Experts of a small language model: 64 squared ReLU neurons an expert.
Below are experts of layer 6 (counted from 0) of a mixture-of-experts language model. Rows are named router (the router's row for the expert), up (a neuron's input weights, with its number), down (a neuron's output weights, with its number) and show model dimensions 0-159. Each number is 500 + 25 x the weight over its row's rms, rounded and kept within 0 to 999. Numbers have three digits each.
Before each expert's rows: a language model's description of what the expert responds to. This comes from a sample of Wikipedia text that the model never trained on.

# expert 48
What it handles: Place-name pieces. Place names and their inner pieces in birthplaces and table locations, such as London, United Kingdom, Wor-cest-ershire, Vanco-uv-er, New York.
router:465469489538494526474491506527487471502504483467484546481516454451517509495483497491503475503512525504502484499475498512519493491522484537525493464505498529482511487481498516467507478476490491514506513481446521574503526550470506478480487497501512473487538478484534477450486498520509505554487480503471512526558495494485468465472499522500491487476437488537496491494513496501497514499529517508483535473515526502502500465516526464461468545545525464538526533513509497492524437561487535
up1:478501505542519543499517490506539491474475497489496460481468466513497487496461477561493454506536514498485492484506531520505514487494509488491447495477529497491525524520515503486512537543513498514534484497497450551461448542524549476524449498506533509459496525494526488487524524480494495519505511452447512516548483547483474458512525468472490477499514463482488487508509496495499478536541509519496482469500505485535521483496517520510514473525526467475511471487506513524535549485463462
down1:522489467462509519500501465492472503488511529506465507515503517481490475515546509502505459523491504495543479506498508516494539534472458489470495470529533493489541482489471442539505498515507507492496495500497514522480471483510515535501520517537486518505496529547485453489502529450519468506476448487528526485529503464481509552560494473489497487479517509547527539514486506477506463447498517500452489531470495474522488492479485528499470500430525504568480502482516493543512477487484519
up2:434494488479496458502560510484504498499490473479495544454504502468494470495527503487506495501438510496502552473556468495467532484510465493528496479482494536517515463507509474485518505503502514505455520543517503529530538475496501453487507471529507502482480486498526492518508560502514531518489451528497517499494510541481531547493520494531544471447489541469499495523521498501525485485541472473468483499514496526507508529499510462431496523524482478487511457517493503495507505478515530
down2:510522508455543530508477518506511526492460504493470486471472480510523540509541475503504512510536480535510501427520519517537463518479484465465529515499491472442489529501476489521475469523547490531508457487525516454486485531457490478527483495528500505465536549558509485476504517518510483498516488480506489510496508477437518481529483463518484510530463511491489507487488543478513538525475463475498518486495521540452531529490498487477518487496479537485505506478474470496479498525499527
up3:477451512530487524481466496506490515481521511521457496492536478497467504515507486455487522545505465461484499506501499500548562485502499515535501478526504450486528521499491491501545504540519501531497511519492490499510507515513496460496514555522524530526454486498516458481519487480543497498475551477522528533541490501527537489467479481525502513489495502470494502503538469477476505507512502485516532482492514471461473473520491501441529528505464495459463498500528421517477459532477512
down3:523502456491511452529545488506508481456509489533538464523505513519518507497503513476503488504467538533492563504486495504474460524527511484443544539519509523485505499520492439528484530480495517500521505467539494536486471474500459495498509459494506497481464529475487504510466537481481510493535500483506498510533522481505499499498491468468512532524514475545504518436455511460562502530506504451514470539497480527482512492504501498492481506476513487508479472476446523516517483454507523
up4:510503519500508472491503527515508517493482490455488521416519516463473504515482462479509520562505466494522472518506485468535509502498551520514477474494494485477519513547520530565465528499513501467548519499438538460518506526495468529508496473518512466539498461488512503474482514536461501503514514467518506538479483509474486478509485515477468496469514482511499506482469484543518538480530468526487554482502495485496514511524514473509529480524505492429475464509490508508490484486523512
down4:534519490479519515488504498509505468493514487510556501501504492520528512546473527480524500512489473456502522510507459511507449510505475526503521497502520513536472511440512472477491482490430474538492467453545496469492517487531527524519520546454429528493495512509521484472515492485544496484518480485470437469484517464532492508489478501505492468522507465562518509523505520487462510501454504553508525501549487520509488516498469478542485479499511538486483482504502486494498521483506493
up5:490525533486466483484483512473512516461485517487523504508532532518490488495479449484486499490486480477488513474490544514487452483484533530501461533543480504483522543444525492486515487538482542507493477491514471449486493511539528505479469487516513508511529476520522521491506533459507544532513509507532567498512496487481520499494541541470492534499504504488534421504496533480515504497471469461496524480514504520441511513487514470531481463463479516524543510517527505505472527467488497
down5:470508551494449496539507532472527470536475483499514525497520495488516502485517521519514481530501527494525406525525509495525510509513516538520500510472490512481502520476438496508483561494477510473507526468509540504547521488490495531509488488501523483504491491490530493523503495466538442544492488528435494474493489500480504498497497514551525501501506470502496543473519453501514509447537500466491464482537496474508458504477475518509557507485515502518481517485469499492533500539506505
up6:520461515508450496460519543547500508469526487517500499454511494488532519490492507507493538508504518514521474501507524497490482475495525509515508527527498541532465497470519476464511515531496482572523491457493472498488444499494531476508529525515497531498481510512535520517533449488457531509513520534449503535486509497486496500491490503446499467476466543479506474528521484548514491503493479490451500485510535492521487544504437504464490485500518519480532509498508468507530468548536529
down6:488482547529473455478531525520476494500500484489460509455516515551506501478492526514516492480509517526527500463486560508505528497538479505451486530528509472509508520507492511516474480483516551519520505476456506449532509480447521499515516480467528547513495501507498492525521540525523494491464507481501528458502452487495459501511502517518514545532523467523537516501518511504530544523490493483440494479481507501484522469486452482500524542541494512533486487476468505492496451458516515
up7:553461517468463500502533471537466525493492469515461522487461507538499479475479507490489506513484440539487475488517518516510500527481524514492456493524491532496530499493508503523459532507507537480466483474458538562491474494524478466492479466533507486540578459488511534537524472505509471482471477497521488510469510526525507498509487496492492467506526469468535505487482481489506499549510506502512507482530519452523511511487517514549524515507501493510505459465482492446501491475472519
down7:502487493497537442514496481484526486433465502545518469487456511538504491501510507502469504463521485496539499481534526453490519515476441508506474440508524518530542549522491517518513476493496500523513522513529529424527497496498515485525523462462508513483479472472521503484485498505461460523507497500499477522545481512503503531553550482465493550534511523480476519542504498513508517498524494480488509475461478508498490507460500529507494463502506500483548490491511473527515506510492469
up8:544487512505523465512489495490504499482541505511515459537560486494489498541490497561497492517518486502505480446514515468502500460521522551491489483519493462473506490526464491498468470440481530494512447535520510505501515536465542492467496506464530481448492464495489505494529530458486501489463492466533495463511503491491495518460486511536509485542500521523494486533510496494502489490535505479473504522532496483464483503479528487477506479471522486549542556457504517484501496536464531
down8:494527539457483493466510525530493508518468510508512491543489471501523500500471497498538507531495521515509501477471501515527469501513512475495518503433475469507488501499515508481568519480512492460465582498525470496482526457528442483494488470511500502523519495474486503521435487507530448513519525504485533479465519536471464510490490494510518525456514481478520552501522466483515542542464519511463470483489503482516492529488516529507510470486482538490456529529496505503513487527523503
up9:525476503458490493481499459474505503450521533490489494438491506520521513514488454491530471515506489551459548494521489499494499488549496517487463514503475529492496503477501512526474513464508507467511475530477528494506506506512459533489477551486487487511539490543501491482560529515520542544506502496472536482486483510482478463505538441516493479508508518462472493454535503467492483511483512502487492507484509517517510556478566494471486506482570507535500505493516525473483498499463520
down9:512505468508507505502510483524562496520477498495452464527498509517536527501491524484458538505497535504532485521540477458488493545518532539498488532501425510494467509547522496519497485550485466496520461479500500479518499509497504507509467478465501475519514459486526501471460489503486499500531501556457496505495484494525505478500466520503497498468486508449490478508528485508540522495526505526450530467482541501505484441468537523474494562494468488493526500504518468521544510479486503
up10:493527469516498494505533523491458514475513488474502513479506525502548506486506499470507503510527469537503479540454458495479463525457484511464548515508484499536503503535484484504488509482518482473555518450529481492489481572466500471464509527471501502535530506476485528481426448516520524494484527541561505485474520496497483520503459518478510524509487456485510481517525487485475520518516504503501508472474485465488482500473488493490470551500517526530488483529457496511491524507521544
down10:467511479479515521484484475501517502483504462492486467472505491503506512493500551513469499488484502478471515484538490513480466498534536508512499500539489502480512509534495539453474469493467451504516536514441532519493448507516500504569505496449455520518476462521511518472525498484482516488501495521475535475497545453523554516536523493495523515482498515530463510481487508518528531519524515507534533506522471498494528510518516496568520435486502470472492465467521516517517534508515475
up11:521501515534491517483466508501462513509500478497504523504466468529478503515498502506478521504495549501486493495501516543500515521472486533489497506466454545504476481469507533501540538523541539451486503477494441527467492491475482451504482502530437483528508475532503513518453523511451483503459524478520514503525496488513469526478521472547509501501482461535497499502505451501482521492452454490509506485489504470497504489502552461517514485493499477514502460493543509563470523501525549
down11:505471501536485473558553439499493526499511464500495495497481511472503504481478482515480485540522495478521487481487507471525525534535484455506495475538511494534489498476534483491503490438481504473483468466477513482530428544544489462521487494483556504512516543525510478500493518512445478522479516510501478498492496512511531513503456529537456514536535490479490510548494510491486517493480549531473498478475535532482518515484494509471500504495504468482537495502506522480532485544524517
up12:531513486514472523517547478500500490514495527437458493429492470493509510486475514536513524502501514506540508533476487503515495526482450501483459517461470475516512535477555494503523502522481512475527521461427527508481480487517478492482448500485540491503478502515489519506501480556514512512509498515516519514494466488496539507488483544485494472464460484472532500572513555458499480490525471509470481516474493521465517489548496519533486489481526505484510517503533498481518503503474511
down12:522513520551530438459496510469527520502530475509532523529512519486525470519518445485512462481454481504516468508560510477523482483442504502522539487545520534493473510509514504481492500479498495516488536516510483525505505470514515504523543528478507488519484495523504496524484466508513535533451472486523477477475503498475435497519477495491476512523473485517487452474498511530514466504510476464494517526474528488516481500508556491553473497475495498512519500485559463543482477503528512
up13:528510472520490522493505519499462530502516536507493521552497510486485457520488478489501423563478515518508461502474490494520497473494507501507500481500463487523534543503461498492518524448518504511492491500464428509479520486512525469512532514470441549484555547515504476526517511491499498536490493487508468504490512510464544482524498491479505478470481536515496523531509493497479502486505548532535504504462527475513522507501510483511507496505481558485491487485474447488538459457482504
down13:502535465532513498530457497486536479525439515443509485488505508517505552502515497503533524480489494501491481495541436487463509526507535510511497530511491531486504537515442447489503559506477481495532516470515509523503508515507536497527498550527540515485508452473471476507509469482507522490490474516497483462472506499482493509485533492507489478483484518485489498523530459500469484484474474513486499501512484519509504543533491463496512574543508488554537516504476524504463499488478460
up14:508453500519487526496478502521491508515466483461472481502506493489504509537477495531507466501473488502504498531500484515523540550516536520507529446462507515541470508466459498544508529495494492487484511463463528525462489507456495489498502523501472483470552469507467429492510500479503501524518490496442536491494501466504526472497511507501503506504454523493471494470514525512462535477532511506480515513528489520479492448465512518559487507486529526549491519489460538529503474496489561
down14:501536473501516521487487465519549518515540527520516494509499513559504474430477515464518496508517471525504491469480510492519477433468482485516481562516547506450532471530560468491492506509501477516473509512518508483530497524516488547492490526524527503509471515515520512510481479519489493489522468510543506512470508529478527485497489508514508518486529508469461549492469478504537490494445487481485488499494518488493470526483461531502447493476519473486505461500493445465496522489487531
up15:476495533494494506535498497511505466492480517463551529482508511531509469467510536511495509498488490466510489502498507509501484489477484470462487470481531548526482525534492501501540511490530514505512512545563460488486502481536527471482503463505529531491513477488468507483482484514483546502538485483501445515490499482489449526529464518494491434516482524463526513483516527504480489514529524478524534519482499475492553496534489468475513468556483503439480526521443503476518485523457492
down15:528496501534481489494448483490490516522493504492481498474516492519473548534494506492477516506477459507495500517492493505523528488486471456512480494509458452502500499498469426452472474515510488502530479455502500524520528555485519516504490494512501479467502549535535534514531489529468521541479523518485488476475499483505530496529530490507549510497562478528494524488516507500476463554479462492496463493465493514498496463547488522534488490509517494536531520488544506500434478466491524
up16:546507497550509515488531505528505486488494454504496508475511534503463521451491492545501480508474503467476508520497493542494505511517475529484510489481477494518460510498518464551476493478480520523496541467552498544504507513490498514510501460515491490536488483503492510506468531498514506567544492474493489489517512492494487530451476534506529497530509530509513457468472513472505471493464511485440474509518477447527499505536485443489533500518475458510534448515515499459453517527479523
down16:475506515497457496522531523490489475548467506496499486488492506513480477499527494545495492502504482468506479480489462471529486527514511431550515439486516511501485476479482468509501509495463535520514468483518532462495501551473524508495504535504538497507473499520534510500514455499491476461544453529521509502527434522488496422500501506507516487521481523467528481546541523489526485478475493483446503498523455514522527507515501495489500533518508524526503517461512488532508517486484450
up17:470481499553512506506482489515484432517477486496445500498497519497482523489543511499542519539512465526527500486496476491462449492500533519494518476519500502508527518503490515461459536461513488506531516520503495520533500501549525481495476465493502481469492542491480527522492463546462520476481496484494507512507496472524455492494512488500563459523547456493462515518496528467504505518533464468480475470486489481501511543501516452506523492535552530522531474502503501539473490464522488
down17:528450532486491518467467531474477454523500454502499520518532515538490463502532498503516460476491452488492549511518534542512507485486537443522489510511514464525504485537486510517513528551506500493494507491478475494509491474537542474495539487528480520486521477506484525499524539510513450501496511507452521478525512533515527532498514471469527546505502539527485529479471499518487475495488528523516546497502508536501473489560499488471508460476487484439460517472482516503492496519474499
up18:455525499502520525501546478495453434497529516527474513526480484463465501496532550471496482499479499547497474503500489534544464489500476550513489527490520540461524488518494468488490511495479488483538528488503489549499526477506442512533511516512528520484468500487508500503458451545504563528480466522488523483514475510485486468492512429512531468485459561537511521503517502491476503526517481524499489485495502487515494479482497492516490493523526515513463512478477502497514498485513542
down18:548482511485496505494548496502522521465489504481519501499486503528497524481524513501438495524483499482557480497488465487473473497476507506523507490491509468456512492540513473451526504491525512486518485554505475454514489477504527519509525492520496506492551486480457553506518476480500540554527456494493462462499534508501481475473488501463515508533495535516483482515493474494516482501505480473469512531508493496543519496460515480532527552489480518566479488490521518502473473518541574
up19:504490499513463474450510499504512484564492511487461506532535494504487517467497463512503521527477507522450524498511493575484506531453485557487487528495506477508467488485502459514456526476529511531498499517520529506474503504495518520491501488520499485505506488515503479525506487491481491445526526487456509547454481487503485567505534523489531451464515542526531500481523515463475453462501473463520544521490521494514506470516469500540504482469520516522472504501520533480520502473502489
down19:471494520512493496524470484519506490511550492492495534500502531517480498524499482520495472458428509485510487491515469502461508493530535497524505459462502466489508511502481516521544439526524521491501523507520470533518483485482498505498539533503497519517481497474476519526535496482518536466489513486485527527542528515502485479491481514482475528529452492509473524500478473532498486493480485446504507483464542484477547473561487529476481511467486519513536478464521494551500476532477420
up20:505519474455483477480509487519460513464518488520525471509483505485535504500486485512478477499471489465463484486533466490447549529468517520532500527486452484549489476479533475474535545519531537471527460559491504495486486499472490525526490525530514500565474552467480497466479488518495466485467536445484520479536503529461468518485524502494475515485482555521526505523496515454508499478512501513469485540521514510499496495523483543514493506520511515527522516530482503503496510481500494
down20:510522478549478515455528497539506513506504483523510489433506468520503539498490517538487504485464551529499521462486520521471496482535545499477475541488509519495476535496449514494521469518517465492492496467478486514538542458494495509514511480487490483549508442507538466506481467511521516520529524488516497497473534509465515505462459527499475522531518494481538500496474469486440516499502468518491501536460532477514497465541496528496493490492518503451527475493477463480502513490460502
up21:465488533517538482466495540484496486492495520496517536472506489477513485530499461490536486461470458543511503466494483531450484454500491539500519502498487496506512497478494528483471507510497551511509488502456499539505533506544532552510512507529513470518471495487541472461490470520495475529466484486501490512502463531501467494509516513492450487511498471534499490454537523506447545507525525475466492500519496505471518530495523541493453500472498489553509520527478512492505453545504550
down21:527529487455525503496498471492504467533523506497517546461507494483514489450519498539528485520518524454489481503507504461515438513502500507505524496513489503520511517481487492490533526523499538527501515486525511509461489459472467423481494498494516540469526516538452522491498508507503474494519512531490528431492508444468521512502515496492483503482497506505452517507520502507521438482487483486458477529474499502495510502481479509526522506541488569486493465491518503478532562492460527
up22:514486524524492477432502443489497526553466491456498498497501509501518512488562527511525515506498554464494510497500492503468502476451503497457500488536510512503509473435548498499537498507488493497509529489516528486525462545517534458510552476498544518523509493549522501454490507514454462508490486487510531455468494502489521512457524493506457499470495505508550529546478454494506491479488513502501474489498485536508492523506559525521492542490493495502511503513501498474490483526507494
down22:522481499532517519523462536512472500499500459498501503511487505460482514459515494518479525519463554470528500483475523508499515507482492492480520486468468474513490483504476503504501525464505500505477440469495491521531514442522480511522471536465521502482523471477505489448480526503569486508463514517482505499494490509498535539488544495460525488511481499489516482466544474579506531443519453481569502530509472531521529467506508526488527516492478503484496506504494506515525487465524513
up23:535528500514477449516468499537497520527528440489444533462482491471503528509482489451544518525506516468520510463487473480449479494489496478495487553535465487512494485491478525491489516460533501512489489541491500498502491512547509536534511460484478485518533494463550464532497500489508485516515536479523536512505495482514502524498483472457524500471467510460493498515472478519538504464517505503456475519493497504457515477500525546496488474495505546506505522480539522484474499547538484
down23:479516545486501523518500521484541496509517499483525474522535485477476486506507514517537501521534476500465480473530451444498461534492522504518487521520499538476495461493515450505487528503503465495557532499488484523540504468448497514514477547523452491493470545487516517520522518489508488490549471460516457535519503511513507422490484523505475446502549481512552494506499454480500531498521517458468523519501507514476498525482485503507517513497492492493515472500495483528481539510503472
up24:489553447472457514504475497539487493483531500507450474514495457522521504497442524527504490498513491557492500466526495495498511502484491493504512517502511521463524491541512496433495493525535488491503523530459497461512490506467486532487501516491508466528517512487516448537510490465471480525499461464460488529514519503517531463542550508491509497486484475475502495499467486493531536513533530498525509467514494466419508498494511477533510507483515500545533498523475524513488528519464529
down24:454498487489541501476505529532498518493500528490508536499540504528496481510510489473500495492478528507463484503521531454520496545515538495525482532501503505512514487545519528492472519516479496498500454495524456527482496466545516469493486494485501553517465472471554502468519483528500528460497446509509500475479532514534490525537506469470527521494514487513531511482566502500526511484528473480516446513490453455505518506504516495482478497460456466449505553503504449503514490500469508
up25:506514477535508542475479524450529460536462497489513542439489474488499500465520489504508496477540445502487491515515520485480502451444507506474501502512531503518515478509478520516469480479511493577534527481499473527531509495505516518438518492512476509536501532511484528541459476488473513523512504552467483521521496508492477515466490503498521497484469497509486518509480452529468493487523512505500489489526506491547527464490533541507453477499486523490526468514484479483484444515483528
down25:528501532464472485532536546543469514493500503477502511511486514537508488466470492480497534483496518456510501480509488528490476493520496500526470514488499520513524532468510425489513488530502496502508454501469513484509507509495524499498487481490462535468527536507503511490500547536524503551496520498443560465498482467508481492529535464504530489478560487476462536537502469491516490479443507541517499521533506531510453479468468482494479491490509498486464504533456518507479478537494520
up26:492433525507453522477475478487518523475498497489479513454500502489468499474517544531515486518523500517456495519521520508485527515509502525494514486448462520478491513458458505459537460482531519524505491487548508506485478487494493548526523454467513510518531467467544531487515490471501485540469479492466506517504506501495454478489562505442479476526496474511480499544489518485541507524502503520482526504519453518486525498492507497506498515512525484486567511507538451491536480488506504
down26:534497489466476476519497496510510478494560555501496503586504488500510464484526517475523485497506487465505514526476527522478460535536508532508482474537510548503474454514502483546533489519550485528536473493507519503516514516454498541501498527519502501522533476512527521456535535505501503510517493497457462482504484513461497477504481528453474496484499541474517505507521504505523532503495479474477526447480527469493531533483477488507509489501498470512514492502460507474508510445492444
up27:539470492503471528492528495545529461533521469520477498464453503490515527509521496525535506543526465530478460530493528526482513502477533535497498515477517468543486501486461488476435529485534498491504522512472501544485495513482481509522516442509492451510501493434488507499494521508538524486434497464477511510486506490476471499552548482522502546502464475499490512486486502474494493496468527473462507525527518531505517505521507464530458501490520500479520495499517512509478488489460534
down27:511507482502514552483512482508468588528490499513528517495501479544464507493476496512490511531420518505495500499517492504499502497467487510468511520497549502466492466473531536533494499493506507487435490480472514461477514499507490494487497469542488530502464516478509490513476518521552488492530512469512506529490495511518456537532480550486526510500517554520482494525464539464510506519486509527483523470505505491488522535466482476474454474551485499491473495474454509457518510473498481
up28:485489545488496481496543564501467541505543509472496537537557446510472545457483570478478495514494469505533484504518551493460482491472518501453464516496471504507507507505519519464466480477497513523469526496488496526493499535501492521525513496550520519484512505489510534493508468544467489535489470465480512491502513463536483496503459475496477488493538514527466500533502498539499470462538514518475486503498471559478494468503492498526510521500506512498488488498503497464472490493526532
down28:460504508456472502471525504545477564501481513545478524489483486529548486505500466498513492478487537473530474452495481512472486497488462539495538460519484477543491486478507559475521482487479516501547526539499500536470462484501487493492460489502511482493507479534481531546489500507523523523538520526490487496478473496479481520474528554536475460482482519460455515475505515481486455486479466492485485483519509503541515522502519550499469512537495497479523536514514513477497498513519473
up29:525483499523487480531509451492464473501527459471524497498510488469505508506497454514532479479491522482519469513501499492490518476525522510525524540545502443528509515494495488478463492486519491514515496503475480498501514557458537529506519496527493480454509471520524497529492462545493469510469495534544512427540505457502527472506469487523465457492474489481507511467519458513474504530509519473502504516500525525487479516470525459484450498522494484493475516523513513470524514504531577
down29:513528495544537506567458516466468498512503552546498457494492525457528496522512509533526469500522461496496491450501507485523520506485477482484501543500497546484470530490477499499497484494530502495520481553527519515498445461527496499515492448499505525481508503468451495489485507536527465503493540501516517505498498484513516485536502503484536541493483481524521520530503525480488538474479513495460471474516494470484538512500437479514484489502557481512462476483467477532464497485511527
up30:496511492527485485486531499504494521450463499473501478484513494482487512451465482527495496455518470498495503487499501538478488507516523522517476478476533507480534482509566518523483540535474474502512563507510510516524503506492469491486503504520464484490499520503510503506518502473481534483494476533512488507467539488540493519530440508506459488503561515521454517527475469492488467464502492515508525568456464495483542471540445553494536516509484490536511488532504523493553500496481485
down30:505560499508508480549465485477494493503492492483498508540513480475526527512505536491552492530475495545514484500507510470520501551500452480516507478510464478505473506480493479508538477517486508476458483485502501521507540533531525467511516527524493457522507516517484502524498488543504496516530501495461458508508497540469522463512476501431423505482487512523501472512486507527486513523532515499497457509521518498489465481534531481473537526502512518450528519521506466522552530497443499
up31:472522512472493496499518543504457532540498528501489519474481495429525519501488499477505593522500484487511487516473482503501446498505461483498503502522526468507489489483502509540496503485515483537503501518518463488483495516454471441557532487547453515494460539504502483497491518529498478532478475494489526477462526471475493486460475511479520501531515518507532442521506502511542511518499486504496532464492467499512525528481480486504536542501518531512517482495530463517521463499467506
down31:508465476515515462495517506460540466514483514522519478496487508535497441547482485525578472535497488487516556490501492505483526491510506489453489502483526481473514516514483492500514492496468476536515514465453483474483483505485548492467490489456510490516531466456484504493538476538493515479464522516483456511467533516565522520540522487496554504542469451456515526473484489513508507508528504511537476495550520499490489506474518499494471510497461483526510484479510501527494517491504505
up32:500532482549501464502491494488510526525482515509504512470500470483494535481488512467459470467548464521516452501474500494486468514488538513534545505472511458501533529478511500490473506476505523469476497496514500465462492489536526491513524445500524462502470542493519482509492478449518504515515495500475552500500470512502514479501477528535503482529500558518540511505478466509508513432494529503463489515479481495530495487468516468510466526523493505542495541506486479493498556507527567
down32:499492483536578501488551498546510482451477504487514477461498509509457492512498506533508502475500521502479508530492484525517517516494494491479468478495489494565502503468512489533475482520460513483513467512517526455475487522491471470452431460526472528479491530499542520518486476505489525511503496510519486484507476470545499476528522519557470512479478461489567497513531476503499488519489473471498529509487501508491485521522514502458522482508505453522527487482548464490474467511471503
up33:470496521519495530488466533514500494502506499486518530498506500519476534517502491533501534531508497490463508485436501511479475516499516497500499549546500478552503508515493518490521481493475495541465500472500474451532499528493506486499495489459537527528471571493491489496491481511512497543534478490462506516523503470497485468557508529495488524466474463506511468494473522462494539535485541494534491528473551466475493503484532506447524451499521501501452514482495469475470451539468506
down33:544489461508502464517505547464500517456475498477501529523492509505509443521491484491532512528530485484488509503483493498466468493530470475539487480478477482538521528497558482494548494457513479468540492477487512495506548491475523516478483529545485467528491526492516443452543501519453501521520461461508467498521504504509499481500522476486536495520498558487490504539481492564508482482510465508478492505476483472553494498482501507513524522465497494516514493489465526455496516496510468
up34:497522474503470523500482466537507429509495489443508534504508494497467485499500514505510517484539435511476501471499514483534512498513514495535499488489500456502499527466495534504499490512506491464497491502517445509505521572500519505461523486538492490549469493494525491504484547520527526497481513523526511482490518493485508528516493466512510463515469473530477510478506469453501494511514516472473563516509502493514516461451504526515546515508512525468489524544477455531491429507511540
down34:525536454517496460486485483467498491544512531571535486488505497483498473478545529513511495502460525471525518526527502483498462471475505474481539521450505521464511474481503469488486488478472461501505490465486478503482540484538513543487459525479505483514481489508504497529481505530514540521471530539513504501502503489487517513502445537505507522515533470503515507500456501498493470528522489508482487517464484480471496562499467528506467482519527500500475496540515469471479537576496530
up35:445497506505497482488530465488471488508474495537496455513522517509528473520502455513488534519466511486522477472475469523527484541529539528466488533517518473477488473453546503506497447515460479530502538479487560485471483458509472523493466471499533534473506485500527528483497520463495495541558509483494540502507486509498514491483522551514493473496491466515476466517506473466524484469496492510479510485487523493501520512462499477473537513489536499503537482500528524542552496499456512
down35:501503506548489559517512507515516472492479516501521492510510494503510485514472540480455517541482501511512501524486506495509535486532516500502495502488453539495495484485502502533486475504485506497494486474520469466514487529510537554489488447492500425457475459490460515464483492507486501518496504538469548505496476518495516495478530492531500499476491517523537501521492528467563481535478522459492526500461466502513513502495532507529462524489546472506460510552575481497530448492507495
up36:528475519495516546489481489523477507533497525547477516499481510523483491517476539513479482509515513496495492484468468501494476520514539463526527512535504549495476477489548525449468539503449505504503483498494479520521458516485530530488514451512489524526484473486459539462481497533483462499550497513458516535511487506542512507502488489549475490477524483530518478460522503527492548516526469486481506497474455449514470468514508508530468470479484477523535467506509483515499464468538504
down36:528486524494486435497503455475493460509487517506538568481494483492510500506459489527499494516526509472503489522504459483533530470490511457517563499533524502478485525521485484537504478538476486506446526508490512467516503487500497480539502539489512522471567533491485509502516505524495520462478523528533531504474484479500511532486506546489512447468472495544493541491452505461490468536484498502502527453529561495491497478503507455505515500522505487526469479493501503506474509504483476
up37:517512464498455536498516524487569469502506499532452458457510504481460492499523467502457521576482517478493483482513509481505497483513509497516475492490507532452489459524531510474505482543490487494517514473480457516565481522469490517483509507574458496506468525484521497505511509522477539503467484534498556498507515456510496474490524503528515490532519486495486497561494530475469501506465527497490486536462509503526509520488460508487504531498520492478485516491481485511494484538482518
down37:524500490534534483457451472489484532541463535480496528498529444438453476488518569484534490501470531532485460500484507495459502503518502498498502518490462519572520497504477505491492511484480482508481491510528525502465504498496512480508480469501493514513488538489497499505470516558521551510511516524511526517493501568530489540539511515522486541489468495499453498497507476465458501500498482520527517550505486508521496475495465494465494516535494499484473515483526507475485510522466527
up38:492515509531481470520501509523496500519474499484471495495486429499494502487457476536463487541487502502524537473514490535484520530484482529475493543470490416511476514543484511502483526513540483453498520521559527519471510516479515533497473473536488512507473441527497528477519500505477500498496520483506515469462472528503483474469468515488511505539484470542478523530506544518543545501497507494498511495542474490515516483514513505482500535518510492463490484494512568486497487463477529
down38:493518473509501527524494512517484488487497520490465517518505486487496471503541497475503521479533483475487523509514482510503541510445485466486487472515510470486486507528439515485483475523519576513502459548506470453485525520501465501500502529456475459526527521537510490510491545497465519504477528492463496478544496466500561480521490439528497474545523502522479462500535551503521507515513525542535505462489504475496476476505520533469467493501493549469512509488532501490506484508474483
up39:472472486524479525550522544479517433526514520488476533459508493504510493493490502486481469465539492497471495471473502475484519461486500486478472464472535489508508481494497526500490501479457517530460510509519520487501497484517533551487478526489486552461556477508523487491456529510476530476475516475466513565510530489551511520510463527467492532514513502529537493485519489533527473493516454511486532565498507472506497505473478520491483467535485501517529540513509507481505468511507487
down39:513491487474468523474519454528462506532492487513507433509496497487536509515486489482489529483492510474509518488489466488488494501544514536513542483576478500513502546513466521507520541537526488504518481483482484524487492500504486484500446508475530458502499533485527545497493511517483478509508516449547495494511453448513482485489475474499528507539437509541501481466496541477511563499473512473486476504513536488484495506537530511530466502489502502466486528490526518510486502474480447
up40:481540483531501477496522469487491494499538488452480476457515461497455481499496518497467484533496519493527503495486553537504485485488513464480480507553498532477487498478487515476513485531482480489529531512491501497510466473539478514472499495497479412532506524495472483497483495523511471548459542493508483496583556471465514515470492504512488490512476500485485523471524507478481506513509517500509510482519487476524442468523524497441505516515494479497483480510541560520518490522492522
down40:472486537501502481487497430459499500485536534535470507512527480533509493500493476499552443510546511526526506503494488516486495516462481469468477499489488466489540520481507475490500512509521474519499486495499519508482523516468495566512492528516484540475530480450500487494530452480523509482548523495490511530471461488505512502477458502506537536491483512476496511494469493510486500500484526521426488553495473480503521504481515497519494514536465491523532522510514465520544519467512569
up41:496528513509470465517517508516481477478495495482506497524532454508461471465459523510475473544522491521509519487503493499457535538471510506482475553503509467513528493485490467435468511450502513477527475506508454458460490466501505510546544485507514535516528459454532497468529458498542455534518514453537493533534481502534516494520474476531518510499511455505510500534491479529540499504527499515488518499514504542507507489482506509544472516518489518501490472519487484499496483538496523
down41:505461465501517501516474504525456521488522495497447466469458538565503490467559497484503499482483491472505499511512528506592490510533525511502522515527459450499484500520514498566492483506485485512513491502454510520526462480489476501424498516503496460491488464506516466494520519472532479495496528515502503485536509511495512502483480513484502490500499494499516529512481532485446477519503483465520476493525545494511512504454509485521463530526511563528495505496501501484506531473495536
up42:492533485497451472484567466506470472509444443499471511511539509544447520499502504498484481491486518499543481491488484533539524496551471530549497509478491518500479480546530501521494508523491501461538492529524503515498486528504510537524510492497524505507505459520547515452491491516503504488527507481486540473498491530508489521479494486450484504517535518514490555481531527485489484478521460512484560483513533467487507492467470525489479469503497466489488508476529531487526511499451479
down42:524503536445488501539463495476499486490506542531532471503479467513473531528526484541487502489537463531502485490516510564515520479509483523444500478511475478524491468516496492434469491502516524511508474488472495485541531516426475500508541491479520465491500515523485534482522534481496510512498524477507492501489501509496487522517512502459466456517550489515532503508515495476487453531497504561462503475475467491514498504529484471477508511523542461508509457512525490505475546502525503
up43:460508540521517508540513515577512455518493503487526526482491489489448499496497492552461499521500494487492475485511538458523473509496522521459504481446502478496494510477510456478467499474522509509490496520496507543530467491450503478470486483500516498498480459493529486552509509518475495511495461497529501461511533520509456493506462491500511534504483512491492488485505505507529499502515502579460516462516518485493517501481525440476477486490549505534470511520560517540503493460474502
down43:523476465485481529475506471463540475523516484533518458518504530495521487488497467499501552473487481474499540486497550502477448520489525510497536494516466522528522557488549474526500520514476515474564497536503481512521505471500520464487510484507493457480463499461506515524482494506467488554506512468550505507483510506504481479493503480514470488491529547525485526471528510473495503509511477439442505506505485508505501456506504508472471518508490536513495476574514481511489455506502498